python train.py --d_model=128 --d_shared_expert=64 --activation="swiglu" --routed_scale=0.707 --balance_loss=0.0107 --norm_eps=1e-06 --rope_fraction=1.0 --init_std_o=0.028 --init_std_up=0.112 --lr_head=0.0155 --batch_tokens=131072 --doc_mask=false --train_tokens=672200000
Below are experts of layer 3 (counted from 0) of a mixture-of-experts language model. Rows are named router (the router's row for the expert), gate (a neuron's input weights, with its number), up (a neuron's input weights, with its number), down (a neuron's output weights, with its number) and show model dimensions 0-127. Each number is 128 + 32 x the weight over its row's rms, rounded and kept within 0 to 255. Numbers have three digits each.
Before each expert's rows: a language model's description of what the expert responds to. This comes from a sample of Wikipedia text that the model never trained on.

# expert 2
It responds to: Mid-word syllable pieces
router:099129197114104151117166050142171137129108110147166151143125092142082163199113147144169122174146140084129142152180171145110119123097158093123182069135193119082061115167066174131146095118131163104155182154130117082142095162112100127164089133137137157140157134094118071098201112137168148122158149119139109123112125150114164124103126129122114068106154098154071144127059113177103128138200
gate0:125091151105117152090159128053146184145158136129147182132173141109100152211103058169130133130147123148085128134090112097095113111147159180144191108071116124137165098153084171115124121139145106104188084146118156149102085123082142112153146146109114084103098167094133117143185195164113171166137099149073126134101111195103129165116162124068165121165170120108070148132124092104065113107163
up0:091157154088152151084134117201119144131114124099119096154104071088176138091149170153068116103157127096113073112102073152106127113078122153175149123085161082125129122090175126123181146137174140107127152135079103092142145189091120132102100110103202122132186169135145100070126096145081124113105058156108058119152157166172143068106122152112126128191138118091174115141065142154159130154115
down0:128107112104164117161053123162149178128147123142142165141140141159189098108124141102113131144115143150122126148101156201133149151131087087083056092116123127171142108105157134170020132110144134121103172135162128139145134101170158128146119160163099103137134081084138144175089092117124133139142156174153141140113111149154126124158150121178106211106156069106203102153114133055098150191048

# expert 23
It responds to: Mid-word Latinate fragments
router:114125153117108138117109136119193117151087101147099172160085113133087191125126135112111192181138135060173183065160120084153169115108142137129137085199086161117108128135141192123148125161158148131156161141152136099100076088109094167156117127148133131121100120103093096072168140158181104105176092117150133120107093183095158155117127114146087085154178141114120127128057046104174091103180
gate1:139074147114100128108164113070171158123166076106057158131139136150125165130133174099141169109164161099135165119147142163121117140140148185104170149113143167110153143166174129163140089182091143075062107114248149123143168153147078100160185153162207148086104130127169124147124097105092116171129123162140110132130096127098139172158138126132181153078126174121127117095147102159112173142171
up1:134162154155168109067152151150125155135079139128134129157153115079117161112164147158125141074088186144108153186153119108167145087122092145088118163113112126169081156098095045121068103124129131138111134115143129134121107123087124180184161159114176155115114104154170162164141199161106155084149200158162140126137125104113159185127065071089130151164152149081151169143106162080081188097106
down1:097173109175144155145104106081129106150103102182139152172134137139099085165186070170112094121089161186141109166120145119165134165156188204140103108109103105092127129089129112078152154144090195124124151126169108188137094121136105144100099140185096069165159158166106167100111163145158194106145107138157093075078122090106138144134097051161122145086120116092152121110139139129118149197105

# expert 21
It responds to: Institution name words
router:115083182147120169126132124104146141187073129130116114141174106127130114138101148152126155168136128138111117137172133102097108109107138165120167115170163166105134073141103154177169119219056152113133207153169121083101139118074169134141170090133114124102116078083107113088173103153124150128225050158127157148137125139109158190135113175077158098113152136143147110111099090144090117117197
gate8:082157122162119114204117125100127148168109115159097162220150104185089116174090096165194113129141145170100175138116116102145117110111103157129105163123144144154194079173167214118145127144098100138129099116143067062099131133142088152191110050173137158179153113109096131156079139149157168138111130124153159124113082116127140126104151118102175104095088138125134109119151188140131094080129
up8:161102122074126125183115135123058133171109080142125109076093091154113158110106116151143127158118130180128124140076116148081101125069136093093072107141152120121131074139148117086184117164143149089116176150139175142106195069129088112175151182084116103054128129131156144150121144166134132172188140127121135162106120114127129160098137185039127157065075109167158105149124182127135091086119
down8:065185154095122114151141172151101127150135079085113101143144121113161101153094161121114133126123154166073126129145059109052100100115121167122087179101075111141156125143125098112143162101150113132093128129130128174178176085146184147108138119127114149142150091132112164094133087186074103131165131143145147118198098159148097161104079117101116063099159104178111111202182116148139130147025

# expert 30
It responds to: Mid-word foreign fragments
router:117179141144097128112125119132170113168067099157138131130149076140095074197083144122152107131147068132149156127138131138096092132092085117136174114185149125122066102167113197155072136149128178120134185140071143116124103121113132086139090104119111126155140104135110056083144136103177119078122134142107155120089093128088211139147147128171120119114109066132063153085054084108112113132196
gate1:112127109152064147102106106148174130160129143127113113140112119157134130147110189067117188156172139118106093132153161087095110117090142153171090111206186135131102103151177179122087073148138106134084161120141152145110148081086204184142154114103064119166167087092150102153116092102177100145099145101072087140124129146092184151138141166187085099119161066125114144165116071111136129122163
up1:090168083139145120134120116119171074128119090118092109101100109136118092187133119097064037148098126094157144113140139140095102125134190153132094123072139121075146112104144106134123124132111132112100126129140221117111131130091104153100082219125122092116085081087103103135076096113112151094171116202172067115155115139125087144102146175091128188127081098145176084132129120110181163168143
down1:131182165152136106127158128105141126113105153133117091102048196112121106172152150116130094115141143121148167159151053089149160109144160107095099091100143123096101147137146129124153131172142036075166106122132148093059163185169066095130169155156107186200103080139134090086094104149138146102108080080120106127146123144151145112168146149123124100151115125144103221106157099133158144149183

# expert 35
It responds to: Place and institution names
router:085090141124168068146125144083165143168123127140105091117105105185169098120091160149154181193100117138138137124186117154090107101114139146111169123147123138115084076117078143143097084172077192063142178124175130076132094089097185085144136095134135115167115136138112086083151134104081054148153102165102119159109154162060163147129131160127158100136123103159144116097104093165143149091201
gate8:114123104134092117158206095107144149123180075083089093102135149055108117147123176102177143178090103141150133170175106129117139147094090122145132163153196116086154120193117120116040131186093120113134143145110112091145136126148088108171120131138163118092154143142126141116115127130103180101120100138136139180140115096100210123132152179161120057181131140155182161076157139185074158141154
up8:132160166157119165103109114158151123096124082112088161156127142069070170113178086161097140103159090156200156124124139114125118107126144135139120151157106123166142143117106161181109098128176177139200095143136108121112084141139143137029191155103125170132053134133125120209173113129166142162105094150159097129103138111137151130097126123170155110133074116103200150166186153072077167133139
down8:109144159138171134117149135192170137108144120159135091161094153118118142201157131172092111151118143074119157119129155120109167130085162090162158073193077126114135142159145113113141061118161136126086141128136036137113140127196086105098140139173136110052087103097105216164161135101103075113101131126178130150132170080139145134125135131155159098092131081114145150129111076088170175069128